Weights of a small mixture-of-experts language model, trained from scratch on English Wikipedia.
Training: a variant of Muon for the experts, 5307 steps.
Below are experts of layer 6 (counted from 0) of a mixture-of-experts language model. Rows are named router (the router's row for the expert), gate (a neuron's input weights, with its number), up (a neuron's input weights, with its number), down (a neuron's output weights, with its number) and show model dimensions 0-255. Each number is 200 + 30 x the weight over its row's rms, rounded and kept within 0 to 999.
Before each expert's rows: "comes before" lists some tokens at least twice as common just after its tokens as in all text. This comes from a sample of Wikipedia text that the model never trained on. Tokens count by the router's weight.

# expert 30
comes before: ": ", "| ", "\n", "ation", "otes ", "ordin"
router,252,212,210,231,160,177,185,251,199,225,217,231,203,204,204,163,151,230,247,219,235,242,204,230,235,190,179,210,187,209,148,196,206,207,216,184,242,239,167,205,255,203,190,205,198,224,173,203,161,196,258,207,205,220,217,245,186,202,213,198,255,196,178,194,227,183,212,161,212,214,210,220,218,231,228,213,235,160,245,210,273,226,251,243,203,253,163,170,130,197,211,242,133,180,155,195,122,223,193,176,200,212,205,250,123,236,188,215,211,191,211,226,241,213,261,210,184,204,226,240,218,160,162,172,199,216,145,170,186,195,196,274,249,231,177,226,194,193,234,221,235,205,129,235,182,219,248,200,235,241,190,213,172,256,229,148,201,220,201,226,170,223,241,184,181,152,167,207,153,153,205,183,253,225,230,222,217,259,180,200,205,210,197,236,216,233,153,213,193,202,160,200,206,177,176,187,181,202,244,186,222,220,218,130,212,162,210,228,210,137,173,181,198,169,171,204,149,235,214,178,150,201,181,197,228,198,133,192,161,163,190,167,186,163,215,176,214,185,161,201,208,171,190,224,188,195,211,235,226,213,226,206,193,183,210,218
gate3,204,177,254,246,226,210,169,235,189,272,202,156,160,206,207,157,200,171,195,215,201,209,173,174,210,189,243,220,146,203,170,207,139,168,175,208,208,159,214,266,214,215,177,264,242,202,233,165,184,235,187,248,173,273,258,213,189,208,243,188,194,144,230,147,261,177,199,197,178,209,171,162,189,192,193,178,219,191,215,217,216,225,195,183,238,193,211,156,201,181,252,193,242,209,169,180,200,172,185,190,138,229,217,174,180,155,208,213,216,221,188,230,183,161,240,168,203,206,213,277,187,182,157,242,204,196,147,229,233,231,174,247,192,235,218,206,197,185,196,217,185,243,156,239,217,212,243,192,193,234,253,181,113,196,181,245,205,236,200,147,196,148,195,210,163,172,228,157,179,167,165,171,227,199,187,217,228,195,217,255,214,206,207,169,210,170,180,145,191,133,212,218,210,225,193,200,226,199,207,181,205,148,240,249,176,215,191,183,188,209,197,175,155,227,186,174,177,174,185,192,221,208,191,212,191,155,189,187,135,220,168,202,169,156,263,222,178,230,171,185,187,222,227,235,172,252,220,225,218,200,206,243,222,192,263,205
up3,219,239,165,205,183,195,201,247,185,194,183,137,245,180,212,179,223,213,196,188,151,223,169,177,166,148,151,242,182,202,182,138,150,192,182,209,192,161,198,189,231,200,232,187,208,206,140,220,207,191,212,191,149,215,245,213,170,151,254,192,185,194,173,232,195,189,149,204,228,190,202,233,183,240,222,210,188,167,157,233,130,175,170,212,202,208,191,224,166,203,257,123,178,172,192,204,183,160,175,206,122,215,186,180,245,248,201,203,274,227,250,204,184,220,188,169,241,236,185,216,203,258,218,196,177,181,187,152,229,213,186,212,212,194,181,255,158,171,213,210,181,162,188,185,209,210,212,193,225,264,277,225,172,213,176,177,181,196,191,216,228,234,119,227,184,183,154,205,207,201,159,303,168,228,199,258,202,179,212,221,214,225,224,182,194,212,236,185,162,164,181,228,217,204,201,191,216,242,182,210,180,203,171,220,208,173,224,207,155,188,200,173,155,235,197,137,154,178,220,172,191,197,200,233,213,207,191,229,209,193,194,198,157,179,187,251,186,232,230,222,252,186,220,231,175,138,140,223,221,213,166,205,218,192,232,164
down3,189,144,208,238,197,193,182,201,239,178,232,238,214,173,235,189,205,253,265,212,178,210,149,213,156,220,196,155,186,148,218,181,167,196,176,170,221,180,234,187,174,136,192,205,203,159,119,212,188,223,233,169,223,191,230,217,191,98,117,198,174,226,147,226,233,162,188,203,255,165,169,195,228,196,189,210,205,167,190,135,224,163,171,262,234,209,181,133,194,154,216,249,187,213,181,241,197,187,206,149,200,213,192,177,240,231,191,231,191,167,172,200,209,235,182,210,186,197,211,172,211,214,183,168,221,233,234,197,230,168,160,216,138,177,185,241,187,188,255,180,140,203,219,199,235,163,219,163,206,139,204,212,202,179,232,240,214,165,174,188,175,185,217,198,238,169,174,192,188,264,145,192,194,186,210,242,185,181,279,194,218,193,202,164,261,197,194,215,211,157,200,173,224,168,186,160,235,201,213,197,227,245,217,181,192,176,152,195,178,209,227,188,199,233,233,234,169,218,197,223,185,224,190,217,202,163,145,177,209,182,173,225,259,175,170,264,216,201,213,212,200,216,240,221,205,206,223,197,213,257,226,241,205,186,196,219
gate4,247,153,216,173,196,202,220,182,219,195,189,190,205,242,262,158,191,168,178,232,190,214,160,211,177,156,212,203,182,179,149,220,226,162,225,226,212,234,148,144,216,190,161,189,177,271,160,197,185,228,203,242,173,206,145,151,182,150,218,202,194,246,179,201,205,230,231,297,213,254,124,206,166,147,161,201,160,222,173,257,221,158,205,209,207,233,160,262,237,216,199,221,180,252,200,172,187,215,178,160,217,193,199,237,187,217,139,159,201,188,217,210,186,229,208,138,226,239,185,190,141,169,192,183,213,213,227,174,243,205,218,176,230,232,153,163,172,186,180,193,268,205,218,191,204,199,202,195,226,140,221,252,179,190,177,212,262,200,185,167,179,185,169,186,181,225,195,211,175,166,241,212,155,201,226,202,244,210,193,225,247,189,233,203,247,215,205,218,162,214,188,244,155,215,205,191,186,252,187,195,219,187,217,133,228,159,207,179,259,213,221,193,174,200,227,201,217,238,187,205,227,204,150,200,152,233,201,237,214,184,177,196,194,191,192,229,201,184,214,177,219,199,167,211,133,189,178,174,217,242,192,163,171,162,141,200
up4,181,158,196,218,246,216,198,175,164,113,222,189,207,215,229,241,280,225,221,198,218,240,224,208,184,286,218,203,229,199,153,213,177,191,185,191,175,192,205,183,167,252,237,216,218,252,189,211,194,205,170,189,215,218,184,230,161,242,159,180,254,221,203,173,155,246,189,195,148,228,189,192,216,191,173,237,203,231,165,173,220,222,218,229,240,235,236,225,146,190,264,251,146,254,129,214,207,181,247,201,222,251,218,231,199,237,168,235,225,208,190,184,223,216,212,238,183,200,205,204,195,173,210,129,200,234,192,228,208,217,200,147,206,145,191,237,135,198,225,223,193,211,215,202,184,189,229,202,190,254,206,224,174,181,185,203,196,235,220,180,233,174,160,171,140,230,200,267,191,220,201,241,198,271,167,222,223,179,218,203,224,168,212,246,225,244,217,180,159,187,238,234,172,202,179,199,162,255,199,212,249,225,212,178,190,152,202,180,200,195,156,209,164,148,201,159,228,189,202,197,234,175,168,188,217,236,184,184,206,180,223,210,189,206,181,239,152,165,162,194,151,231,167,123,218,224,200,225,214,208,211,175,237,207,205,217
down4,223,168,217,225,191,251,139,111,164,152,184,164,190,228,188,206,134,177,206,207,219,197,200,192,207,259,209,209,191,237,154,202,196,208,176,196,220,198,190,252,159,203,154,191,213,194,204,216,240,201,231,216,182,177,226,256,191,266,242,246,195,188,184,171,138,223,184,184,213,236,193,264,215,245,179,157,242,197,199,201,167,182,257,169,228,178,245,204,193,211,173,164,174,189,189,212,191,189,167,200,200,202,197,192,214,221,149,174,186,195,199,199,198,228,180,172,165,195,192,210,244,197,196,143,226,133,182,165,230,188,189,185,185,179,223,210,178,181,199,198,231,201,228,243,199,250,213,171,132,231,264,232,165,188,193,155,153,217,206,186,185,212,197,211,181,296,252,160,210,146,191,236,150,163,166,192,236,245,246,195,157,210,221,161,200,251,225,214,244,179,214,220,184,188,160,143,153,191,246,189,206,162,146,183,190,143,144,195,213,145,185,159,204,209,189,219,178,217,205,228,198,214,150,201,227,148,148,225,165,197,211,243,199,167,162,196,182,211,233,232,179,187,209,183,189,169,218,184,179,153,200,210,221,176,183,212

# expert 9
comes before: "\n\n", "(", "\n", "born ", "and ", "201"
router,199,199,131,208,189,148,224,245,179,209,190,222,216,163,201,177,164,212,211,235,227,239,174,195,259,172,160,210,211,206,137,216,208,167,199,250,232,182,200,224,233,156,208,218,163,225,191,198,174,202,184,225,183,192,255,229,184,257,183,193,279,192,209,210,191,224,226,184,217,224,243,207,186,221,179,246,221,175,289,241,203,210,273,188,227,201,195,144,198,226,203,192,184,168,212,211,214,238,141,169,183,201,191,176,180,230,196,225,194,224,214,174,189,210,215,199,185,237,202,227,225,212,161,187,169,211,206,199,247,193,155,193,207,234,220,226,175,213,222,259,190,170,187,176,157,219,164,230,233,215,120,237,194,224,226,160,241,202,172,220,154,220,249,191,150,200,204,209,209,190,236,205,210,209,226,167,202,193,171,215,192,228,134,179,190,201,198,250,210,170,194,175,234,162,142,199,214,116,224,201,141,195,164,153,186,195,185,221,221,173,191,154,164,138,273,219,181,212,203,184,161,185,195,140,227,168,185,175,187,168,238,180,181,245,233,194,183,186,168,152,141,154,228,217,176,191,212,193,271,247,191,178,182,217,216,224
gate0,206,170,165,177,244,180,216,252,165,159,202,181,218,151,203,237,190,180,190,254,275,179,189,220,188,106,212,172,207,186,187,184,204,212,193,185,211,214,235,207,178,172,206,203,174,166,234,237,196,237,145,145,196,240,194,176,209,192,211,225,221,211,202,223,240,160,223,211,135,194,293,215,246,200,210,237,259,210,228,211,226,264,202,214,172,186,206,166,155,216,184,193,209,186,223,164,135,168,207,241,199,213,225,223,214,189,227,216,261,180,242,204,182,172,199,201,208,180,183,186,169,245,241,187,256,183,222,197,198,237,195,237,250,196,196,171,225,184,258,201,139,147,161,247,176,222,226,228,190,232,200,175,186,203,199,229,223,150,201,187,181,205,205,226,208,199,279,196,216,225,177,203,161,180,228,132,186,207,235,219,202,254,174,195,185,200,198,160,194,218,233,176,229,171,229,196,241,215,158,218,239,179,187,208,136,203,181,163,188,201,213,147,219,141,157,220,207,188,183,218,189,143,238,192,209,172,235,170,204,185,213,229,208,194,211,181,196,130,215,235,218,174,209,210,143,181,167,217,126,251,193,171,206,202,203,236
up0,205,200,187,159,206,184,203,188,222,222,235,193,231,148,200,185,160,221,252,190,161,220,226,183,206,256,195,225,256,182,163,162,178,165,190,219,188,186,216,240,164,267,200,174,241,184,231,140,220,168,202,249,192,212,239,170,200,236,201,161,176,147,131,238,211,211,196,171,190,276,142,200,176,205,203,208,213,191,230,242,225,168,170,192,221,147,232,162,253,161,195,240,117,220,185,185,184,241,197,175,209,234,210,191,168,145,224,175,233,212,236,141,177,139,129,193,242,240,182,182,194,256,144,222,190,180,241,260,204,162,204,194,257,202,225,170,226,179,190,221,173,229,207,225,214,189,136,201,197,196,227,195,188,263,194,190,232,222,227,201,177,228,211,190,203,192,170,179,163,217,190,202,215,157,215,184,186,246,150,169,191,214,219,231,205,208,206,205,163,208,190,227,160,204,156,198,163,208,242,194,180,211,210,198,153,185,214,154,173,191,226,202,203,250,211,161,223,239,195,199,175,194,186,194,199,211,201,153,243,181,225,215,216,211,222,195,212,254,203,230,165,195,202,181,175,187,265,172,224,193,121,213,144,179,250,223
down0,158,241,181,234,212,192,200,175,212,168,181,164,206,230,197,168,185,249,235,167,200,251,200,152,184,214,238,167,230,211,187,157,165,157,195,189,149,243,195,160,195,171,122,183,221,247,246,156,178,182,188,208,162,178,237,170,222,202,182,240,169,253,192,210,199,172,229,202,202,187,216,193,236,177,218,239,192,185,209,155,146,156,157,235,193,173,152,186,209,184,212,160,198,178,241,204,203,212,151,206,196,190,201,249,178,151,188,241,201,202,189,182,267,203,159,201,195,204,197,228,223,137,223,238,219,219,163,202,200,230,202,210,263,205,226,249,208,157,170,165,238,192,164,185,226,210,219,148,191,144,223,213,250,254,198,225,206,216,204,174,250,140,205,180,220,206,152,182,265,232,249,184,177,240,193,241,160,179,231,211,199,182,180,218,223,267,204,219,223,179,170,222,188,189,175,184,217,193,221,197,186,214,205,195,197,212,188,115,260,180,220,157,232,257,189,218,268,173,219,191,175,212,269,166,158,186,180,209,187,204,236,223,148,243,245,214,202,185,191,212,213,191,146,224,192,212,184,184,238,179,193,196,257,195,158,211
gate1,208,207,174,195,197,175,224,208,156,221,221,176,217,162,181,229,227,148,205,151,179,217,130,224,238,223,215,194,219,160,238,233,197,213,227,243,201,144,175,225,203,180,185,204,198,204,207,229,205,232,157,205,174,266,202,222,171,221,169,204,207,241,199,187,172,165,225,153,166,160,259,168,211,205,189,191,210,144,282,252,163,264,196,219,211,164,239,215,207,153,182,197,193,165,215,212,189,209,202,187,179,180,195,171,259,230,152,225,187,241,251,219,227,169,161,199,202,221,188,150,200,228,197,215,215,203,158,236,143,159,156,198,185,244,235,180,228,174,180,166,221,215,193,149,197,216,260,244,161,274,181,201,216,221,184,208,197,160,210,228,227,208,232,206,254,151,135,184,198,161,181,186,158,149,219,272,216,187,151,171,166,183,194,186,181,167,244,173,200,268,237,167,174,232,162,187,163,175,211,214,188,148,190,187,183,159,207,207,229,203,216,175,221,186,218,237,176,193,182,212,168,128,219,197,200,199,176,199,248,224,162,171,221,246,186,254,214,205,141,197,189,161,173,239,201,201,223,210,223,221,179,220,198,206,199,173
up1,201,202,203,207,191,223,192,215,183,209,231,132,244,224,190,179,194,228,175,182,252,220,206,143,188,178,184,195,192,252,196,253,214,175,209,234,192,189,196,159,204,212,143,147,222,175,225,217,227,231,165,146,163,213,181,212,124,160,232,202,191,187,192,209,166,209,228,203,227,174,251,262,223,185,167,188,219,185,154,141,200,185,199,188,236,185,250,193,171,206,159,157,240,168,251,203,220,140,187,181,225,223,200,186,154,194,177,201,281,182,164,253,249,224,221,209,207,150,212,177,192,211,193,190,267,192,197,192,206,212,234,210,197,192,197,181,164,209,220,223,156,183,208,216,179,203,209,193,249,175,233,234,166,207,240,199,228,177,217,192,182,174,180,226,190,190,179,164,185,157,205,113,153,207,184,170,148,234,256,187,238,211,130,223,205,236,174,192,245,217,174,232,204,174,151,159,159,179,228,206,217,162,168,203,183,181,203,165,203,219,182,220,254,212,230,241,203,123,208,217,187,161,182,227,220,166,135,202,208,235,229,173,185,172,240,252,137,236,202,180,171,235,149,196,191,176,218,205,189,165,192,217,207,209,200,141
down1,178,198,172,212,179,233,214,198,219,216,195,254,162,190,236,199,183,216,208,206,223,207,220,207,178,194,270,155,201,223,241,132,240,156,227,164,294,168,162,208,163,200,198,239,207,220,163,223,164,214,220,209,197,225,219,212,208,243,175,178,174,199,164,217,214,176,206,151,179,166,158,186,154,163,206,234,214,169,198,237,203,200,241,213,239,212,146,217,235,221,221,231,212,230,199,249,197,211,250,221,153,139,199,224,198,185,199,206,152,154,252,146,186,173,234,252,205,211,185,199,202,143,185,180,166,252,191,192,212,219,171,169,219,190,219,151,218,182,196,230,214,168,203,195,267,240,189,176,136,223,145,257,210,211,165,181,170,245,264,208,228,231,183,208,181,205,223,228,217,236,192,196,212,244,192,188,175,185,202,229,206,189,263,177,180,243,263,221,175,206,197,153,161,208,197,146,232,172,210,151,205,211,175,196,189,216,196,188,204,231,191,213,217,212,234,200,148,207,257,173,183,191,215,220,170,187,231,195,245,219,192,156,208,227,184,183,147,284,211,234,246,195,171,247,245,190,198,198,176,221,204,166,205,195,167,275

# expert 7
comes before: "- ", "| ", " ", "0 ", "1", "1 "
router,207,212,184,214,168,179,203,271,149,197,164,174,236,169,210,211,185,220,221,234,229,236,178,221,217,220,205,200,195,188,177,217,226,184,199,171,237,187,203,261,273,176,163,215,205,239,189,224,199,202,237,214,192,224,223,209,199,179,169,220,247,229,213,241,183,186,216,151,246,169,241,221,201,195,148,249,240,175,265,245,214,236,245,217,192,265,208,158,181,212,196,212,164,195,208,178,228,231,143,149,199,201,263,207,167,262,205,191,211,214,226,190,220,225,226,212,145,225,231,222,244,203,162,180,212,213,215,164,235,229,136,236,205,229,228,164,210,182,290,203,220,161,147,206,171,197,179,199,218,236,177,217,184,230,267,132,204,238,197,207,205,215,218,185,178,166,170,221,179,191,230,220,208,183,193,168,212,188,184,216,177,239,200,225,201,211,168,238,190,162,192,251,256,191,169,242,220,166,187,214,164,167,168,143,201,167,165,237,221,147,168,177,206,155,238,270,170,205,232,194,206,187,221,193,237,194,145,188,135,164,225,190,202,210,253,189,200,218,193,190,172,145,199,237,181,195,255,216,211,213,220,191,147,192,214,220
gate0,175,178,127,205,231,200,258,187,221,125,231,204,225,124,181,236,222,203,190,185,229,163,192,207,210,165,242,202,214,184,150,211,196,233,177,177,180,185,242,235,215,202,184,179,193,219,216,279,166,197,199,167,192,182,163,169,220,222,224,215,234,269,182,211,216,171,211,220,160,191,284,237,228,214,229,224,201,231,132,244,205,272,143,215,191,209,230,177,168,212,213,187,234,173,207,181,180,185,219,258,221,165,238,186,228,216,202,231,210,188,303,213,174,193,211,223,227,206,196,139,191,206,247,129,241,164,168,223,209,220,166,226,180,213,208,222,274,213,255,188,158,167,194,233,176,203,229,208,185,202,214,211,202,190,215,201,211,196,187,211,219,214,230,223,164,242,246,231,210,203,180,200,189,161,188,194,234,222,208,219,157,192,147,196,186,180,186,173,180,213,246,173,214,197,212,161,176,208,184,220,226,197,188,177,201,220,205,156,174,163,230,208,188,147,158,210,206,193,229,202,192,190,271,146,180,264,207,184,164,195,195,173,204,185,228,211,207,179,182,246,261,115,181,189,198,186,218,235,157,207,177,184,230,172,185,225
up0,198,221,206,188,175,240,239,216,160,192,247,178,208,187,233,180,197,223,226,209,191,243,246,203,163,271,185,262,188,233,179,183,181,177,226,187,179,190,217,267,157,209,218,207,208,171,217,161,218,160,170,190,185,205,257,203,188,233,172,158,166,187,146,192,173,203,198,217,171,218,174,186,192,208,154,212,178,196,226,242,207,218,181,165,204,159,268,203,237,138,201,244,106,202,171,209,203,222,199,201,211,213,240,202,145,165,235,201,214,209,229,145,181,184,165,204,236,220,156,161,200,197,129,214,215,197,229,244,162,139,225,211,219,216,180,161,193,203,241,196,165,207,164,202,249,212,149,190,180,122,199,154,175,205,174,196,192,238,170,201,241,240,233,162,199,215,139,212,169,207,186,200,227,176,241,167,150,253,175,219,192,216,240,219,238,236,236,206,170,175,186,212,206,195,208,269,165,181,228,197,196,177,183,183,192,206,206,176,176,190,200,157,221,243,216,182,169,217,184,187,169,218,99,158,188,144,183,193,246,129,239,197,221,170,235,200,175,199,228,207,202,246,233,213,210,195,221,221,194,238,194,174,164,188,225,202
down0,174,163,173,235,206,163,206,184,207,195,181,147,171,214,181,161,173,256,170,164,187,252,167,164,182,129,203,191,188,184,213,145,189,154,195,185,168,198,206,149,240,155,167,164,232,202,255,172,203,190,140,211,212,202,269,185,216,217,168,253,135,249,222,237,185,160,214,155,187,180,201,165,155,186,229,247,170,175,208,181,177,200,173,231,180,187,221,210,239,209,154,217,238,185,237,206,171,181,186,166,210,210,183,248,186,154,162,243,194,199,177,214,215,200,176,193,221,141,195,167,201,150,194,185,237,193,167,214,230,226,188,208,249,191,246,233,229,229,204,179,196,188,207,185,219,198,230,186,263,177,180,205,176,158,168,207,198,243,215,114,225,151,217,225,243,207,231,190,224,215,236,170,234,203,219,264,180,216,270,210,181,155,221,205,238,221,207,179,207,160,218,248,225,223,204,181,226,214,186,206,193,200,187,188,186,209,183,158,201,149,138,165,195,246,187,215,242,258,208,142,173,225,225,165,208,202,220,231,202,177,247,242,180,232,254,196,212,190,252,171,191,245,171,245,224,209,201,170,215,219,205,160,202,177,164,212
gate1,204,189,188,228,177,167,260,201,190,188,217,140,230,144,229,241,215,160,191,178,179,233,155,233,186,228,205,174,205,149,225,239,228,207,166,207,215,216,196,196,172,175,218,168,231,209,194,219,157,229,205,218,203,210,202,223,143,232,146,152,254,237,228,157,183,147,230,181,145,194,239,146,231,223,190,185,209,163,243,237,174,222,218,215,212,210,282,195,169,156,199,182,200,175,216,201,184,181,178,236,194,190,160,183,214,237,167,206,211,222,241,205,235,210,132,204,209,153,154,145,153,283,185,221,196,196,158,216,145,196,182,167,206,233,226,208,213,202,213,222,205,213,193,165,236,225,222,261,169,244,180,172,229,231,181,187,199,179,177,176,268,210,203,216,223,141,171,177,192,196,187,199,169,186,210,213,142,196,179,202,187,198,171,188,148,165,209,186,226,241,192,226,172,219,148,188,158,189,209,229,194,185,227,155,188,162,216,217,213,224,225,216,214,176,201,244,143,207,195,207,178,173,192,240,213,178,184,176,155,254,160,165,210,223,204,244,178,180,150,216,133,104,192,237,232,201,161,186,183,214,205,234,212,207,228,159
up1,177,159,186,233,182,200,215,189,183,240,233,146,188,237,149,234,186,245,201,189,253,187,248,125,174,142,191,178,210,252,176,234,250,157,236,224,182,192,157,160,190,211,188,131,228,192,201,194,197,220,147,135,170,211,153,223,166,211,214,145,204,225,190,206,179,178,252,204,222,148,270,228,269,186,200,183,221,153,184,200,219,206,219,159,225,168,214,197,217,211,170,149,197,169,197,195,220,169,180,204,254,175,215,126,193,222,204,157,295,186,187,236,250,190,187,226,222,147,188,167,188,199,185,239,234,223,219,199,207,183,202,147,169,182,183,171,238,188,246,190,229,205,212,221,187,235,180,183,246,208,198,208,168,194,203,210,221,141,177,200,228,202,173,185,157,191,172,160,180,156,197,170,170,175,183,229,151,181,239,180,203,200,166,190,190,237,187,172,193,158,197,239,205,182,148,156,182,182,230,187,217,199,182,210,170,177,165,156,197,185,162,214,241,199,187,203,188,149,202,235,205,188,151,227,215,207,176,237,151,205,246,165,194,201,250,204,131,212,212,203,193,257,143,186,191,167,195,193,199,176,179,201,242,216,204,185
down1,216,208,219,204,179,262,181,184,187,231,201,227,182,233,263,213,222,221,181,208,181,172,250,231,175,225,233,192,197,226,221,140,197,190,226,193,262,192,107,180,180,204,238,187,225,221,165,153,217,207,211,195,238,204,222,201,209,241,197,200,159,228,169,209,187,210,201,192,201,169,200,172,187,138,234,210,266,183,186,227,205,224,202,209,226,190,147,197,243,226,248,221,268,229,166,240,220,215,263,194,152,192,217,246,169,179,167,229,175,191,218,166,167,161,286,196,198,201,228,202,198,128,143,167,187,259,243,191,211,200,201,159,145,230,238,210,208,215,222,212,185,168,206,202,244,242,168,222,188,211,143,261,211,217,181,206,214,253,284,251,204,234,196,154,205,205,202,220,198,258,227,213,221,228,219,167,217,146,219,219,198,189,203,215,214,244,251,194,189,163,221,159,188,224,226,202,236,216,209,159,191,277,173,219,195,265,193,199,227,242,173,179,172,194,191,176,200,212,267,201,189,221,271,232,201,149,214,191,185,191,179,197,229,219,214,176,198,210,232,223,212,211,195,237,187,191,217,171,173,203,181,223,191,211,205,237

# expert 6
comes before: ": ", "| ", "of ", ")", "by", "ates"
router,221,213,173,214,141,181,173,290,122,201,237,217,209,186,213,229,136,241,218,262,219,232,184,194,248,216,178,164,191,157,150,254,214,195,232,220,250,170,202,236,242,184,238,161,198,254,211,222,189,179,230,204,193,242,218,261,178,171,210,235,248,201,188,218,223,224,220,188,217,234,216,196,199,247,193,242,247,159,261,240,259,214,201,242,232,221,189,183,200,249,200,185,140,189,198,228,186,211,171,163,212,203,250,190,128,182,228,193,189,199,235,190,231,224,237,197,195,230,203,223,234,176,190,211,231,213,227,180,191,176,184,191,219,198,243,234,198,173,189,236,243,196,164,238,171,183,226,233,238,233,201,179,212,223,268,127,228,182,196,175,207,191,245,222,176,178,182,249,170,209,238,170,223,221,250,177,240,232,159,223,240,194,150,185,177,238,190,179,222,175,188,206,222,195,162,234,229,176,213,161,189,164,193,166,199,164,173,189,213,154,146,219,194,173,174,203,139,188,210,189,165,229,194,175,247,156,221,208,197,182,181,202,183,162,216,179,145,181,162,174,184,187,194,209,191,185,189,244,255,209,228,152,200,191,200,213
gate3,195,206,274,269,180,139,173,212,178,201,218,212,197,215,222,142,128,188,188,187,189,215,200,204,205,198,268,207,176,187,179,234,168,174,174,225,227,160,149,204,154,238,174,258,240,227,207,171,185,246,166,217,189,253,226,168,208,147,222,193,139,166,212,168,267,157,232,204,185,226,146,157,184,190,187,161,219,210,221,264,208,283,189,245,213,187,189,151,239,183,229,205,212,214,199,193,223,182,223,235,145,207,214,141,190,214,200,198,214,222,175,225,217,205,223,180,206,254,224,263,219,209,170,186,157,205,209,249,230,207,155,253,210,231,238,198,171,166,211,242,183,215,133,255,197,199,232,212,246,221,215,177,132,239,172,249,147,202,187,186,238,152,212,215,192,221,229,205,192,168,162,200,221,198,195,207,188,175,213,239,214,184,213,192,232,176,211,193,223,191,218,209,214,234,185,205,201,191,233,207,214,191,199,245,192,194,175,168,202,190,197,216,182,225,141,194,168,182,187,192,237,210,192,218,200,172,176,152,154,170,197,197,210,180,202,219,165,204,140,227,153,233,165,209,193,191,222,248,212,192,168,263,244,186,235,253
up3,223,211,171,199,217,222,161,228,214,196,154,184,225,174,144,173,223,219,230,198,142,232,129,216,193,167,157,222,189,232,158,140,161,200,194,212,166,149,232,190,216,179,223,214,206,178,186,217,216,168,229,219,154,213,213,219,217,201,215,199,201,239,175,211,184,232,161,194,220,162,175,198,138,186,212,209,214,194,153,223,170,193,179,225,169,229,226,210,148,187,225,152,172,141,170,178,187,161,183,205,112,173,208,224,244,190,224,180,269,203,236,211,225,224,189,209,220,216,123,198,201,210,195,202,179,158,222,162,221,189,131,187,198,195,185,233,208,191,283,168,216,195,189,143,231,162,206,221,250,221,227,259,160,234,174,171,179,227,174,207,207,237,136,195,180,210,209,289,200,231,189,260,204,193,197,184,160,164,245,209,202,159,219,160,184,216,244,193,151,173,149,191,202,188,222,191,212,229,204,247,177,208,191,220,175,138,238,216,142,186,185,173,201,223,200,143,217,202,243,160,183,186,208,231,200,188,179,213,234,185,223,207,173,173,182,228,169,175,214,207,210,148,179,213,195,183,128,173,245,177,186,186,181,213,226,154
down3,238,118,229,252,213,178,196,194,245,238,232,195,200,222,241,218,260,204,234,214,180,205,166,237,163,211,160,151,200,166,237,221,190,151,205,133,225,155,206,185,210,176,190,214,178,204,190,180,241,244,263,177,211,190,223,197,209,126,187,236,206,193,164,223,238,203,200,211,249,138,157,222,220,225,223,187,225,228,181,132,206,192,150,274,192,245,166,105,205,134,210,232,208,244,195,209,193,193,185,160,206,190,217,177,227,203,186,212,228,188,189,225,186,198,163,232,193,191,189,175,198,182,167,174,189,224,243,171,229,202,188,212,206,222,216,273,145,169,198,204,197,172,226,192,215,162,228,185,202,162,213,219,207,210,175,198,230,164,160,212,245,205,221,263,253,232,221,200,207,190,145,228,180,168,188,224,133,192,255,193,203,214,204,155,211,195,190,181,210,209,212,141,196,170,176,193,284,186,242,181,212,290,183,210,171,187,210,160,186,219,238,215,214,202,222,243,198,220,170,206,167,237,173,198,219,166,161,203,201,203,156,234,250,172,205,250,200,210,217,177,219,161,164,212,215,218,203,197,206,203,227,230,198,208,184,169
gate4,248,139,196,206,166,224,188,185,187,180,203,164,179,224,233,203,217,153,214,226,194,178,157,214,167,170,199,229,214,171,199,186,224,228,197,208,216,213,166,170,255,241,195,168,181,261,169,233,163,185,191,216,173,235,164,200,182,218,175,204,181,240,176,231,244,233,223,233,204,271,187,188,146,184,194,179,183,206,175,214,216,153,164,174,235,261,172,236,194,180,225,241,176,236,166,195,212,150,174,172,194,191,226,209,147,207,129,195,221,174,210,213,159,197,192,193,219,249,150,192,161,221,184,205,179,229,227,148,209,184,249,177,204,213,170,192,170,161,188,131,218,207,228,230,216,180,221,190,158,148,228,213,198,252,199,188,245,190,180,105,158,197,190,186,189,222,207,169,114,170,225,185,174,234,251,182,273,224,183,216,230,195,239,144,262,220,206,184,201,201,165,247,188,217,212,182,203,255,224,208,219,195,203,176,239,179,212,186,217,187,180,189,215,189,180,181,213,266,200,196,195,178,159,260,141,240,188,205,243,262,176,169,204,177,176,205,188,180,222,171,210,157,164,185,199,183,164,148,183,193,229,186,157,194,149,209
up4,237,169,193,188,215,193,191,178,145,105,219,179,167,220,206,263,265,198,220,195,203,256,205,211,193,280,236,259,201,210,166,209,210,223,188,207,214,180,193,206,171,183,233,232,181,204,189,202,168,211,200,232,236,211,212,198,141,255,147,222,204,232,204,198,159,287,164,168,177,215,195,189,213,177,189,226,250,244,190,218,240,172,213,262,203,228,173,217,183,186,230,265,190,217,174,186,189,172,209,217,215,214,214,219,186,225,164,210,234,221,235,202,207,181,221,204,169,183,143,203,176,203,204,140,201,239,150,225,211,218,211,152,201,165,209,215,154,190,246,196,195,174,174,193,161,221,262,188,204,238,197,186,191,203,163,215,182,189,172,174,242,185,180,168,185,184,188,266,188,192,179,183,205,265,178,247,236,200,230,175,208,194,197,202,187,225,229,206,150,207,212,220,129,164,187,187,193,194,171,215,222,216,198,192,211,182,202,211,195,180,162,158,159,177,201,147,155,233,260,214,281,139,185,216,237,203,198,151,188,192,213,192,209,195,192,200,145,174,196,157,171,212,118,156,218,240,180,223,220,179,259,145,226,176,189,235
down4,186,226,217,207,214,244,167,160,173,159,196,177,189,246,196,223,192,151,237,202,212,224,215,224,205,235,226,155,214,232,185,200,260,207,169,214,183,187,205,251,184,187,175,154,216,181,174,237,189,169,204,249,154,185,222,187,147,273,184,238,235,198,190,209,118,220,199,159,225,245,236,197,206,219,225,184,223,198,186,234,174,164,296,189,237,139,239,170,173,212,211,168,183,205,197,204,181,156,172,219,252,222,228,176,185,167,168,168,191,231,196,195,151,250,216,138,170,186,195,227,247,205,209,181,254,165,195,144,249,178,184,179,188,179,238,199,200,218,211,199,215,175,207,227,181,229,248,190,143,234,204,235,157,189,176,254,185,213,220,155,212,229,236,171,174,219,258,221,244,137,183,230,173,208,130,240,209,210,209,194,176,220,217,208,204,190,194,199,205,204,220,236,178,181,166,155,148,183,246,190,205,154,170,218,220,183,167,225,239,174,160,152,197,189,203,182,157,197,209,246,220,202,231,235,199,155,205,151,178,184,171,255,179,188,166,217,175,214,235,203,182,209,204,231,215,184,181,227,171,149,222,245,188,183,191,261